python train.py --moe_layers=[1, 3, 5, 7, 9, 11] --balance_bias=true --scale_expert_input=true --lr_router=0.00114 --rope_theta=500000.0 --tie_word_embeddings=false --init_std_qkv=0.0258 --init_std_o=0.0 --optimizer="muon_variant" --warmup_steps=50 --final_lr_fraction=0.0 --train_tokens=510600000
Below are experts of layer 3 (counted from 0) of a mixture-of-experts language model. Rows are named router (the router's row for the expert), gate (a neuron's input weights, with its number), up (a neuron's input weights, with its number), down (a neuron's output weights, with its number) and show model dimensions 0-191. Each number is 128 + 24 x the weight over its row's rms, rounded and kept within 0 to 255.
After each expert's rows: a language model's description of what the expert responds to; "mostly gets" lists some tokens that are sent to it at least half of the time. This comes from a sample of Wikipedia text that the model never trained on.

# expert 48
router [125 128 165 129 129 131 146 106 155 129 135 120 126  93 103 161 125 107 123 130 117 163 104 129 123 141 150 122 140 114 116 136 140 146 130 110 107 179 169  95 107 157 101 131 109 134 131 120 120 146 131 168 118 135 148 140  95 106 119 150 130 123  95 118 132 129 146 117  73 102 139 114 107 142  78 154 157 156 144 154  87 135  91 142 109 138 103  98  86 116 139 123 154 136 141  93 127 147 149 116 137 147 116  99  81 138 118 181 121 117  99 140 141 152  98 108 130 124 150 143 135  87 155 132 131  97 232 144  77 170 131  78 126 132  89 136 142 143 178 127 118 134 124 112 102  74 160 126 152 109 122  95 171 106 140 144 131 130 142 166 104 147 143 134 145 107 126 134 110  89 129 132 140 144 140  90 109 163 137 125 151 145  70 131 120  77 109 123 109  99 117 109]
gate1 [122 125 110  84 143 135 149 133 112 132 105 121 132 148 129 164 112 140 163 124 112 142 130 137 108 136 134 105 135 118 111 157 136 117 121 167 177 162 152 120  95 152  95 135 127 161 156 178 148 153 172 118 117 107 128 119 136 107 122 137 110 162 100 184  85 138 163 129 159 145 161 120 124 134 106 138 141 143 112 109 111 116 140 131 136 138 137 144  79 161 126 156 121 125 123  95 104 132 190  71 143 137 133 116 142 113 101 140  93 138 122 129 120 157 129 142 105 107 143 117 123 138  93 189 140 115 187  98  99 116 173  96 101 141 153 102 144  98 122 132 126 124 100 109 129  97 164 155 181 130 115 133 120 124 130 101 128 107 187 166  93 177 111 167 111 127 141 133 107 115 159 102 135 103 149 145 126 155 141 117 137 162 127 155 118  89 111 179 107 118 168  96]
up1 [141 121 135  97 108 101 152 126  96 128 121  91 121  97 107 167 138 130 147  95 114 173 128 128 134 139 169 105 110 120 135  81 136 131 136 103 122 152 154 120 109 163 117 141  94 126 105 108 120 157 112 166 125 129 145 102 128 118 127 106 166 169 124  99 124 185 143 129  92 132 125  62 140 143 123 152 110 158  76 113  97 115 114 131 122 131 100 127 133 187 172 132 133 111 144  81 108 128 128 140 135 122 156  94 147 131 147 136 127 105 109 118 145 124  79 116  52 163 154 119 150 133 143 119 114 127 161 105 127 127 131  96 106  98 146 157 139 106 167 149 110 120 100 142 136 106 160 140 157 143 137  85 149 131 142 159 168 114 111 132 121 163 171 102 127 119 128 137 160 133 129 146 124 107 169 134 112 148 130 105 128 183 131 185 139  93 148  85 113 140 116  87]
down1 [117 134 131  95 155 140  91 131 136  98 105 163  98 156 117  94 124 111 129 149 163  65 140 145 123 147  88 129 129 120 126 132 144 153 170 176 140 129  73 154 126  98 151 101 133 129 187 133 136 116 114 136 140 159 116 160 111 139 138 154 129  79 129  91 152 124 120 117 132 118 117 128 140 131 145  81 147  97 153 136 144 122 138 146 147  97 112 141 106 127 121 104 120 162 139 123 124  83 112 147 170 150 119 170 144 126 105  91 112 117 120 126 104 119 150 137 143 129 147 128 149 100 125 129 145 144 114 157 134 137  84 188 144 104 117 142 117 136  87 119 112 124 136 151 100 114  91  90  87  75 151 134  70 120 151 147  87 147  89  67 138 106 147 142 113 101 146  95 124 153 146 133 130 165 119 152 123  77 106 132 117  96 134  97 121 157 149 155 131  91 155 136]
Personal first names. Given names and name particles before a surname, such as John, William, George, Charles, de, von, Lord.
mostly gets: " John", " William", " James", " Thomas", " Michael", " Robert"

# expert 10
router [125 102 142 125 135 137 110 123 142 128 113  94 118 121 129 115 145 116 145 125 181 152 140 114 123 108 158 132 138  95 138 147 137 111 127 109 111 146 143 124 143 154 132 134 153 158 176 139 158 106 122 143 127 148 163 141  78 118 174 140 102 144 105  77  99  92 127 152  54  82 141 106 119 155 106 110 112 145 127 135 155 105 116 139 139  93 149  95 132 131 126 101 109  98 140  74 112 154 122 110 188 156 146 155 147 104 111 129 153 124 131 122 150 164 126 111  62 113 142 134 136 118 121 154 154 104 148 145 138 172 119 139 139 117 106 178 102 128 170  94 109 141 120 197 138 112 149 105  96 142 130 145 117  93 138 142 148 110 126 115 134 108 148 169 125 113 114 100  92 113 164 141  63 113 137 118  94 145 128 122 137 138 107  67 110 126 105 144 111  95 121 120]
gate1 [ 69 117 147 122 149 139 122 112 116 127 120 122 156 162 127 166 135 102 146 153 121 154 136 164 119 120 107 123 112 184  84 126  97 113 149 149 109  94 122 118 106 183  96 140 117 163 163 151 124 123 127 142 145 141 131 137  77 119 129  87 132 154 124 113 132  93 115 158  95  67 137 123 109 120 162 123 112 108 134 112 150 122 137 105 152  86 143 100 109 149 122 116  98 140 110 103 103 138 138 130 142 119 105 126  84 140 144 124 143 138 124 109  76 142 168 110 131 127 168 120 118 134 149  94 147 129 102 123  92 140 136 140 179 129  85 128 119 148 120 139 111 121 160 119 158  83 163 144 199  93 107 141  87 163 136 139 128 148 124 153 120 154 133 152 126  87 131 126 100 137 183  87 129 123 148 121 111 156 121 106 119 120 122 105 146 141 106  99  94  55 129 151]
up1 [110 158 106 123 153 134 113 147  94 134 139 159 105 123 153 108  98 127 110  99 137 111 104 135 121 125  76 175 105 131 118 147 105 135  97  90 103 133 165 141 108 123 128 115 124  93 108 108 111 119 139  99 108 176 121 118 100 132 152 164 146 118 137 109 153 138 172 148  90 134 129 132 170 100  87 127 124 120 122 159 128  94  97 182 149 135 114 123 106  89 117 174 132 149 132 124 107 116 109  84 128 109 150 137 129 143 129 113 154 113 143 109 155 116  88 133  82 140 135  94 110 105  93 144 136  92  98 160 108  80 104 127 145  79 139 129 160  88 153 108 106 138 158 149 119  95 108 136 132 105 180  97 110 100 110 148  92 157 155 111 150 142 140 148 171 121 120  80 126 146 146 116 114 122 139  71 125 106 114 119  99 146 152 112 112 172 111 184 123 139 114 143]
down1 [167 100 115 152 128 141 145 127 183 168 148 154 147 110 107 127 143 157 100 134 117 163 142 124 121 165  92 125 169 129 159 146 117  95 144 149 117 154 102 127 174 110 101 148 131  89 144 186 116  88 134 112 138 121 144 138 171 131 122 125 108 149 151 124 119  86 103 135 119  61 165 129 128 144 124 129 155 127 138 130 141 149 108 149 141 175 129 138  91 147 128 159 148 153 137 131 119 122 101 122 134 150  85 135 117 154 164 134 172 168 111  82 151 128  96 102 185 112  98  86 147 117 111 118 133 170 121 145 120 157 139 123 121 177 141  93  76 171 125 108 155  88 114 121 131 116 133 160 147 141 110  99 137 116 139 157 129 145 162  92 137 112 113 136  79 131 125 143 142 115  96 112 101 156 118 147 133 155 109 125 153 112 121 127 143 104 118 155 182 139 124 129]
Plural noun endings. Plural nouns and plural suffixes, often after other, two or these, e.g. members, ord-ers, post-ers, human-ities, reviews.
mostly gets: " members", "ians", " others", " units", " systems", " works"

# expert 51
router [150 106 141 103 115 157 149 151 155 160 136  79 131  92 124 104 157 110 140 139 125 171 185 110 137 138 130 129 142 121 111 152 157 113 121 133 108 132 131 158  85 153 118 158 135 152 153 120 130 118  67 141 127 129 123 157 158 147 105 146 134 112 156  63 160 110  94 105 123 100 156 124 136 120  61 114 148 158 132 102 102 126 117 122 147 127  84 139 119 129 134 118 117 124 161 139 102 147 176 140 126 108 122 122 118 146  89 142 138 107 101 147 122 144 114 116 114 162 133 169 191 109 153 158 141 114 133 127  99 112  89  84 151 121 110 134 140 117 136  78 132 124 125 134 106 111 157 105 108 171 140 142 172 116 136 153  70 123 153 109  63 130 128 138 176  74 152 125  97 156 118 120 147 102 131 134 121 163 142 122 135 149 148 136 155 148 131 118 159 150 152 142]
gate0 [104 184 132 134 104  76 184 141 161 146 133 110 132 126 131 103 151 128 101 140 134 130 111 152  96 123 148 150  99 137 133 166 117 114 117 111 144 111 115 117 129 167 139 135 137 163 134 170 146 158 125 140 152 115 121 159 121 125 109 148 127 172 162 138 128 152 143 144 115 129 110  83 135 214 120 140 165 105  88 115  95 129 138 133 101 125 128  95 133 107 157  89 124 116 154 139 134 163 138 177 137 130 130 140 156 160 118 108 112 106 138 126 100 121  91 123 154  82 124 140  75 167 117 115 164 130 114 159 179  90 127 123 118 166 133 113 116 114 186 168 110 101 105  99 122 120 169 119 121 128 159  94 109 139 169 125 105 128 136 142  92 139 160 159 134 135 119 122 113  83 136  99 127 119 160 135 101 124 122  95 174 139 122 138 105 135 132  77 124 125 118 151]
up0 [113 154 134 147 129 162 110  90 144 133 126 151  92 149 152 116 101 100 141 104 146 131 150 129 104 146  54 128 100 143 145 153 160 124 110  96 135 105  74 113  90 128 123 150 135 137 138 149 148  76 160 117  83 119 137 111 151 133 148 120 126  81 115 133 125 139 130 126 159 113 146 169 146 142  97 132  82 177 144 102 121 131 107 131 127 120  72 106 100 179  92 195 152 152 101 166 117 133 153 133 122 116 130 107 120 115 138 117 143 159 116 155 153 128 162 113 100 150 138 160 122 148 109 114 185 131 149 148 127 138 140 106  84  80 110 130 103 128 134 129 130 123 132 145 146  92 107 101 132  99 122 103 131 129  94 118 146 117 161 139 127  92 123 154 119 171 147 100 149 145 111 144 118 174 163 123 126 132 117 128  91 102 143 156 173 143 167 143 155 155 146 147]
down0 [ 76 119 147 167 133 141 130 121 125 125 136 146 144 129 122 129  83 115  94 109 133 168 150 116 155 153  75 113 114 110 144 128 132 123 129 112 127 117  81 129  57 151 110 134 114  92  60 146 154  96  90 104 118 154 109 141 183 137 141 130 149 132 152 114 128 164 154 125 133 149 128 164 125 137  82  90 101 122 100 123 127 192 142 141 151  87 180 111  94 120 112 146 124 126 129 165 118 109 109 142 111 134 104 104 158 118  91  76 167 142  90 113 126 123 104  97 134 164 134 145 130 151 152 138 134 103 135 140 104 133  95 146 150 129 139  91 134 127 112 133 136 174 132 142 112 107 115  79 108 118 147 145 127 176 164 154 145 153 160 144 100 130 132 120 126 140 136  98 117 189 134 149  90 133 107 126 142 152 138 112 111  90 141 161 141 145 112 120 116 146 143 126]
Preposition in. The preposition in, especially after born or Location and before places or dates, plus In at sentence starts and slashes.
mostly gets: " in", " In", "In", " /", " early", " throughout"

# expert 20
router [147 100 155  61 189 118 141 110 152 118 110  79 121  97  79 149 140 123 107 116 168 118 173 123  80 129 147 141 142 149 136 117 168 137 123 113 130 161 169 136 139 132  88 124 108 169 101 168 104  99 118 146 127  97 140 153  68 115 116 167 134 151 144 122  88 113 119 149  84  97 148  88 114 146 112 108 119 134 132 116 124 107 110 120 122 105 115 165 113 140 138 110 120 136 140 120 133 122 142 141 173 145 147 120 126 150 147 116 107  62  81 147 132 122 121 149  82 151 127 127 163 115 144 135 116 130 171 125 143 124 125  97 133  74 105 140 137 134 179 125 141 111 123 149  90 131 130 107 139  96 139  97 134 115 153 118 139 116 149 107  94 120 153 152 138  59 125 147 128 127 145 139 127 162 132 125 156 150 131 125  95 144 127 132 105 101 136 121 108  86 166  98]
gate0 [153 118 142 145 132 125 128 113 118 146 103 147 130 124  83 142 168 112 110 148 158 165 202 146 113 141 144 111 133 125 132 108 122 180 140 114 113  95 156 175 151 122 122  91 151 127 129 112 126 169 160 119 121 128 130 102 124 140 128 125 112 146 125 115 140 173 137  95  78 122 147 122 128  93 149 115  83 142 106 109 135 102 135 164 152 173 107 147 107 109 147 120 112 147 126 132 120 159 113 104 154 121 126 180 113 144 146 119 180 163 116 183 137 141 129 138 131 107  99 124 102 110 131 121 139  89 101 149  89 151 126 110 128 163 123 107 145 136 152 119 146 138 111 121 105 130 133 158 194 102 156 109 163  75 155 160 134 118 145 138  99 127 111 106 124 127 114 168 176 132  94 200 150 130 109  91 167 123 102 124 108 141 112 164  99 130 158 142 133 109 148 103]
up0 [162 134 122 126 100  97 166 171 130 134 122 138  86 129 136 190 118 168 121 140 121 129 152 147  94 161 153 115 141 137 101 153 105  46 163 169 119 156 112 112 127 147  95  64 114 153 127  96 111 174 114 158 154 123 142 157 143 145 143  83 113 171 127 132  95 154 129 126 120 125 136 154 140 149 146 142 101 113 132  94 154 155 153 178 161 133 116 137 114 115 119 124 138 127 155 121 107 108  80 117 103 161 115 132 133 143 124  99 106 134 168 157 181  97 145 134 140  92 122 121 124  93 140  81 137 132 103 121 139 145 130 107 128 160 113  86 112 130 122 148  81 126 139 147 167 111 146 139 160 137 129 144 123  85 122  83 119 114 155 130  97 151 137  97 165 116 147 130 178 134 115 116 145 136 113 137 116 137 127 132  85 108 125 160 125 136 135 134  98  98 149 144]
down0 [123 130 145 122 103 144 138 102 132 136 137 125  84 161 148  97 122 127  95 151 137 119 129 127 116 144 149  87 109 127 129 143  97 130 129 106 143  97 130 131 162 136 134 153 119 103 148 142 159 133 159 128 110 140 125 107 129 131 153 136 146 154 125 125 166 156  78 115 133 148 142 137 179 133 170 109  91 150 168 134 131 138  95 177 104 145 149 134  89 124 158 155 129 108  97 167  78 191 123 153 174 150 145 138 101 139 120 150 136 139 115 113 144  86 172 116 168 135 119 115 122 123 141 128 116 136  93 131  95 105  95 174 135 160 106 198 138  88 114 150 120 175  90 126 104 152 136 139 171 179 176 113 136 141 110 154 115 162 105  94 121 127 116 145 128 114 117 123 120 157  66 125 157 146 144  77 145 113 159 125 154 111 141 119 142 144 116 129 116 129  99 116]
Name-initial word pieces. First letter pieces of proper names and foreign words, like K, C, Ch, Z, Sch, McC, and hyphenated pieces as in aide-de-camp.
mostly gets: " k", "-c", "-B", "-C", " Ph", " Sch"

# expert 23
router [159 116 116  67 179 110 130 122 115  97 130 101 117  99 131 142 141 149 115 153 132 117 121 136  98 131  56 110 103 135 145 168 120 151 111 117 100 143 155 119 117 109 126 160 127 150 149 111 153 158 100 144 125  79 141 176 127 127 166 112 148 125 129 126 159 131 141 143 116  76 143  98 159 134 105 146 133 150 116 121 137 109  92 152 119 136 129 134 118 111 116 152 139 169 154 130 108  86 139 159 148 149  86  96 140 138  99 104 156  98  87 148 123 171 102  95  71 150 123 149 151 110 149 133 110 106 218 110 115 124 127 140 127 130 100 156 125 117 161 148 137 115 125 146 160 138 148 111 105 136 133 143 111 109 139 111 107 156 176 138  67 114 116 137 154  93 162 119  74 111 120 108 105 151 105 113 127 135  82 118 135 157 122 130 117 109 132 131 141 101 121 111]
gate0 [123  93 161 163 122 128 113 108 168 114 147 161 111 154 161 125  90 178 113 137  90 131 143  94 148 158 142 133 149 112 120 143 111 121 140  93 104  92 105 135 132  90 115 111 163 138 109 102 152 144 132  97 136 101 115 129 145  90 138 117 107 156 153 124 110 140  97 115  75 138 134 124 132 113 127 171 152 146 137 121 103 127 103  84  95 112  83 157 157 113 155 145 128 103 146  87 105 139 177 110 141 137 108 133 135 154 134 100 131 187  90 135 137 137 173 141  97 171 113 117 135 148 118 123 122 164 169  87 129 147 120 144 143 123 142 104 149 113 129 115 106  73 132 144 146 166  85  92 153 175 123 139  96 114 142 118 105 112 109 111 137 135  90 126 117 124 103 137 133 104 101 115  97  95 121 116  57 148 117  78 116 132  82 134 142 127 135 114 103 121 120 112]
up0 [147 149 139 145 140 133 109 130  97 106  75 132 143 121 124 143 114 127 115 121 160 149 109 103  88 141 123 123 107  98 129 145 134 164 108  68 128 101 129 167 140 125 158 140 113 129 127 163 130  99 107 143 111 123 115 101 115 113 124 133 123 112 148 105 153 127  96 134 114 143 186 153 105 139 117  82 168 134 107 159 118 132 159 110 110 155 137 111 143 165 107 159 105 124 144 129  88 123 181 136  99 118 133 138 105 105 136 135 106 126  98 119 116 157 143 106 166 132 154  98 165 111 137 132  84 139 130 132 120 152 186 143 108 146 177 135 158 124 118 122  70 124 166 138 138  79 153 156 125 161 140 176 112 130 173 124 132 153 184 121 128 121  79 118 121 174  80  94 105 144 132 106  92 106 104  97  99 154 142 133 140  97 110  77 152 103 103 131 137 116 130 140]
down0 [154 139 169 125 156 135 137 156  89 148 116 126 126 115 162  99 111 112  46 147  96 111 123 126 134 146 127 160 103 134 109 158 132 172 178 127 128 125 130  84 140 131 134 154 164 111 124 144 105 131  98 131 121 144 129 120 152  89 142 145 147  99 154 152  99  84 129 116 108 115 136 148 104  98 128 119 166 150 131  90 121  73 182 134 140 117 153  98 130 120 130 112 135 131 137 137 112  94 122 147 122 124 138 114  85 144 148 132 149 105 106 124 127  94 105 114  81  92 124 117 100 125 128 148 122 154 156 121 120 143 148 135 106 128 149 141 112  85 109 116 121 132 105 144  70  96 113 130 121 111 129 134 134  95 116 119 146 141 138 149  82 124 151 164 123 129  61 104 102 137 147 110 117 102 184 158 131 158 177 181 162 122 162  92 123  68 109 134 114 106 137 127]
Capital abbreviations. Uppercase abbreviation tokens in tables and lists: football positions MF, DF, FW, country codes JPN, ENG, and acronym starts like IA(AF), FC, WR.
mostly gets: " MF", " FC", "SA", " FW", " #", " DF"

# expert 43
router [158 113 150 106 120 145 127 143 160 152 111  83 138  89  81 137 160  90  70 148 196 177 136 155 125 107 141 158  77 134 121 114 140 111 136 115 144 136 136 135 146  98  92 117 140 145 169 111 102 155 130 171 106 127 116 132 132 130 157 144 148 137 123  88 122 136 101 165  90  66 139 146 158 143 113 134 150 127 144 126 104 128  93 134  93  92  78 119 122 133 131  85 138 154 152 120 118  83 131 145 136 120 122 109 138 146 109 109 125 104 124 123 137 164 102 132  93 107 149 127 134  74 131 143 162 114 137 114 126 156 143 128 120 118  78 162  91 118 153 125 138 108 118 144 140  99 146 123 106 143 126 122 123 119 134 165 117 131 114 134 156 131 114 127 118  65 162  90 107  82 145 146 157 123  92 100 138 131 116 133 116 133  78  91 138 100 135 117 155  91 160 151]
gate1 [124 121 112 157  88 130 105 112  93  89 155 121 135 109 142 143 112  77 119 140 124 160 113 123 111  90  99 182 147  92 153 143 127 175  89  79 151 139 164 126 143 132 137 110 123 116  83 133 135 121 143 128 119 156 167 113 127 118 166 143 150 135 130 102 159 169 113 153 124 171 135 159  73 146 114 103 171 137 178 151 124 123 145 153 128 131 121 127 111 137 118 120 150 127 126 112  79 122 138 135 110 110 124 150  82 146 145 140  92 147 143 149 115 160 124 128 156  94 147  95 139 137 184 130 144 131 146 115 104 108 132 122 172 109 154 145 158 122 115 122 126 187 142 101 121 175  98 105 142 130 122 124 133  92 105 148 104 149 155 139 147 117 126 146 112 125 122 103 131 183  99 101 182 118 108  94  88 165 114 128 122 117 109 135 169 145 111 134 167 101 131 155]
up1 [124  81 129 163 144 115 179 151 133 158 100 127 130 118 107 128 133 170 142 144  59 130 106 145 154 134 112  89 155 128 148 128 145 149 141 172 142 131 130 126 133 115 142 151 142 117 126 119 132 115 134 136 155 105 168 113 130 135 110 126  91 133 119 152 115 155 153 140 147 105 116 111 166 140 135 119 123 137 148 117  98  99 141 135  87 146 122 107 150 109 141  95 179  94 150 131 143 176 145 123 149 119 139 129 127 122  85 141 147 139  90 102 143  98  87  95 131 118  73 114 155 126 132 122  62  99 114 153 167 132 138 143 101 141 121 120 156 162 139 147 162  56 146 146 144 137 157 152 126 117 105 182  93 128  97 118 100 120 102 157 126 159 145 126 152 147 182 154  94  93 126  94 126 157 165 145 147 114 120 109 131 128 113 117 111 101 143 105 156 181 125  99]
down1 [123 117 109 132 185 125 135 108 143 104 123 137 120 163  76  98 109 143 149 145 132 120 105 168 121 138 133 107 120 130 146 197 193 129 130 178 129  81 138 128  74  96 158 154  93 147  86 123 156 121 110 123 137 161 115 145 121 184 154 129 134 164 104 107 127 136 141 139 148 129 143 116 139  81 130 149 175 137 150 112 129 108 149 130 121  95 142 112 153 121 117 136  92  86 145 160  97 190 145 105 128 135 151 107  68  71 140 132 111  74 151 114 145 124 136 136 134  73 148 140 161 132 144 129 149 145 156 150 125 121 127 141 111 177 138 114  98 137 149 129 108 141 169 145  99 145 141 139 127 126 149 143 144 125 158 122 133 112 147 155 118 144 149 139 171 145 147 130 124 143 125 128 155  97 178 115 114 104 145 144 124 120 135 147 160 128 107 113 135 152 119 102]
Group and institution nouns. Head nouns for groups and institutions after the or a modifier, such as men, women, School, Party, club, people.
mostly gets: " School", " school", " people", " Women", " men", " children"

# expert 34
router [105  93 118 120 123 159 163 145 130 110 178 144 135 107 123 130 183 131 140 107 150 148 130 114 146 125 110 148 117 103 103 152 150 120 120 145 137 136 138 133  86 169 152 118 103 127 105  90 149 156 110 142 148 106 169 126 132 100 114 146 110 123 150 108 133 112 126 144 117 148 173 138 173 113 116 116 144 140  98 122 128 129 143 156 126 143  71 154 123 122 155 123 127 137 148  84 128 141 174 130 135 148 126  85 146 141  97 122 164  84  86 140 103  95 133 102 130 148 139 132 175 126 158 145 128  89 161 146  91 164 112  79 144 103  86 168 147 152 152  95 109 156 109 129 124 118 152 102  61 129 160 166 172 135 159 142 115 135 155 109  81 120 122 136 165  55 163 120 105 145 127 154 139 132 146  77 121 148 136 117 126 147 126 121 144 155 112 131 127 150 122 128]
gate0 [116 130 145 106 105  97 146 118 168 147 134  93  84 107 110 121 138 120 134 151 148 143  99 140 128 158 157 148 156 149 101  92 118  83 153  71 172 197 135 125 148 153 106 143 105 152 183 117 109 156 128 124 107 104 118 158 107 114 103 157 125 119 119 129  95 102 132 116 135 129 116 125 133 123  92 121 119 149 134 166 157 115 137  80 134 147 154 114 128 134 153 157 150 121  79 152 147 129 107 179  91 151  68 115 171 119 127 129 102 136 153 140 133 102 124 134  86 116 107 185 172 158 134 150 122 124 131 102 127 151 174 139 156 117 142 129 138  98 177 146 126 123 117 137 118 116 118 147 134 123 115 146 138 132 131 127 132  93 123 102 134 126 107 107 112 160 132 149 103 128 116 133 116 109 141 128 125 211 173 159 107 106 113 147 147 165 131 169 152 114 131 105]
up0 [176 138 153 126  84  97 110 129 147 107  94 104 137 117 126 144 112 143 175 145  88 123  94 149  98 134 135 164 142 101 120 139 181 166 168 120 149 142 100  90 126  79 142 158 158 110 128  90 125 139 113 124 129 141 116 116 166 124 165 111  93  99 156 130 134 136  88 111 165 115 136 135 123 124 108 169 110 132 136 121 105 109 120 124 117 117 105 123 189 123 131 109  64 111 114 106  99 136 151 133 123 126 138 127 144 107  90 116 128  97 170  90 111 159 124 130 124 142 134 138 139  93  94 109 143 159 151 143  96 121 154 149 165 142 151 135 119 140 175 123 135 117 117  94 114  99 108 114 133 125 139 154 129 149 112 145  91 170 104 127 151 115 145 124 101 123 144  83 113 128  87 157 118 146  91 143 146 132 120  90 155 169  51 107 118 174 115 145 103 135 146 129]
down0 [131 145 162 153 150 139 137 116 145 129 126 106  98  88 126 129 109 150 125  99 141 169 140 171  58 140 134 104 139 118 101 139 104  99 122 110 153 148 128 149 152 101 125 127 145 109 114 143  94 124 111 133  89 151 112 141 115 148 129  90 128 152 106 123 134  82 125  92 107 110 135 147 104 180 123 113 140 122 133 146  56 105 125 143 120 160 138 135  82 106  97 166 122 140  86 172 154  83 109 145  96 110 139 113 122 122 186 109  91 165  90 127 132 140  91 100 152 100 162 142 108 112 142 151 179  87  87 127 143 138 144 147 127 117 109 118 107 118 102 158  81 136 117 138 102  90  64 110 129 120 142  99 151 127 144 122 133 130 118 159 123 131 146 103  99 122 150 123 182 114 160 126 142 145 122 139 148 136 117 180 104 130 126 125 106 104 120 109 107 143 119 103]
Place and source prepositions. Prepositions like at, from, on, of, to after verbs or nouns, e.g. played home games at, debuted at, Boxing at.
mostly gets: " at", " from", " At", " around", " near", " on"

# expert 19
router [157 122 144  81 148 179 117 138 130 147 140 114 151 121  76 107 134 149 163 159 176 142 160 120 127 145  80  97 117 130 104 120 175 102 139 136 102 116 125 111  73 114 134 119  72 150 103 163  91 136 153 108 173 129 146 113 149 135 114  88 104 137 126 101 116 134 110 142 129 126 112  54 130 143 120 124 165 125 124 120 134 111 121 147  92 124 113 146 112 116 126 110 113 146 181  96 133 124 163 135 101 153  77 129 127 136  90 134 129 110 113 107 129 161 124 160 100 146  93 123 164  96 124 137 134 125 160 160 123 147  99  92 139 143 128 173 140 126 147 128  54  90 130 130 106 138 133 143 118 161 154 118 165  96 156 107 140 107 123 104 130  86 133 155 119 114 116 122 130 133 167 154  97 126 104 114 144 152  96 118 165 120 135  92 152 132 133  84 143 121 145 129]
gate0 [145 157  93  90 133  60 141 154 155 126 121 160 154 154 108 148 141 170  97 125 112 111 143  69 134 118 150  96 133 143 142 145 135 133 133 146 116 147 140 187 161 103 125 158 140 110 114  96 111 111 101 154 107 150 145 176 133 148 153 113 117 105 161 147 145  90 109 114 106  97 113 133 111 155 130 172 148 156 128 147  92 131 137 121 138 183 115 124 145 113 145 131 105 129 136 126 141 118 100 104 165 143 133 116 179 109 104 131 113 125 137 152 162 147 146 159 139 134 158 151 144 113 159 127 137 151 134 106 156 130 146 147 118 155 152 113 149 133 139 128 143  94 140  94 103 143  75 130 118 103 115  91 142 117 143 108 112  81 110 161 141 136 184 166 116 195 101 169 155 166 113 124 112 101 139 122 106 143 131 124 106 164  78 103 126 130 141 139  93 154 110 123]
up0 [ 90  94  81 140  86 147 156 140 108  98 175 129 169 134 129 120 159 139  96 143 101 152 150 134 122 136 139 125  70 147 128 192 153 146 163 157 147 127 132 120 158 108 116 116 115 133 170 176 114 165 172 136 144 128 115 111 137 110 122 162  82 116 139 147  99 155 128 124 142 147  98 163 114 112 122  71 101 128 146 170 148 146 143 117 147 142 144 144 106 166 137 147 170 133 131 121 137 110 128 109 157 118 168 154 133 132 114 130 120  79 115 135 146 170 111 152 158 130 115  98 141 136 129 174 142  96 121 121 142 153 106 146 136 154 124 107  99 138 141 120 141 116 103 124 126 116 147 118 187 140 111 127  98 164 156 172 121 121 130 114 156 149 114 132 118 117  65 142 115 137 130 147 104 150 130 139 109 106 146 165 102  83  87  93 141 164 119 100 103 157 137 122]
down0 [129 115 121 152 140 174 129  79  96 123 101 136 138 174 167 154 175 100 154  98 133 130 108 123 128  88  79 108 150 108 107 127 150 119 116  73 155 120 117 115 138 109 138  97 137 126 165 146  97 106 160 132  78  94  94  87 119 117 143 134 130 136 116 140 105 118 136 111 164 129 118 149 130 171 126 114  86 102 126 123 169 117  88 147 125 118 120 125 123 171 116 108 148 167 180 132 114 113 111 164  58 167 160 107  96 118 103 121 112 151 125 142 123 110 159 147 110 148 166 111 117 144 134 150 135  95 119 153 118  97  86 110 134 144 150 133  89 129 109 142  75 152 181 148  99 131 154 107 120 125  73 111 140 140 136 105 154 115 133 142  93  98 128 138 117 122 139 118 131 154 125 146 113 137 104 158 124 144 148 160 102 175 110 128 126 138 112 104 126 109 102 109]
Infobox field values. Key words in infoboxes, taxoboxes and list entries, such as Phylum values (Arthropoda), ranks like Class and Family, occupations like actor, politician.
mostly gets: " Website", " actor", " medalist", " actress", " politician", " Animalia"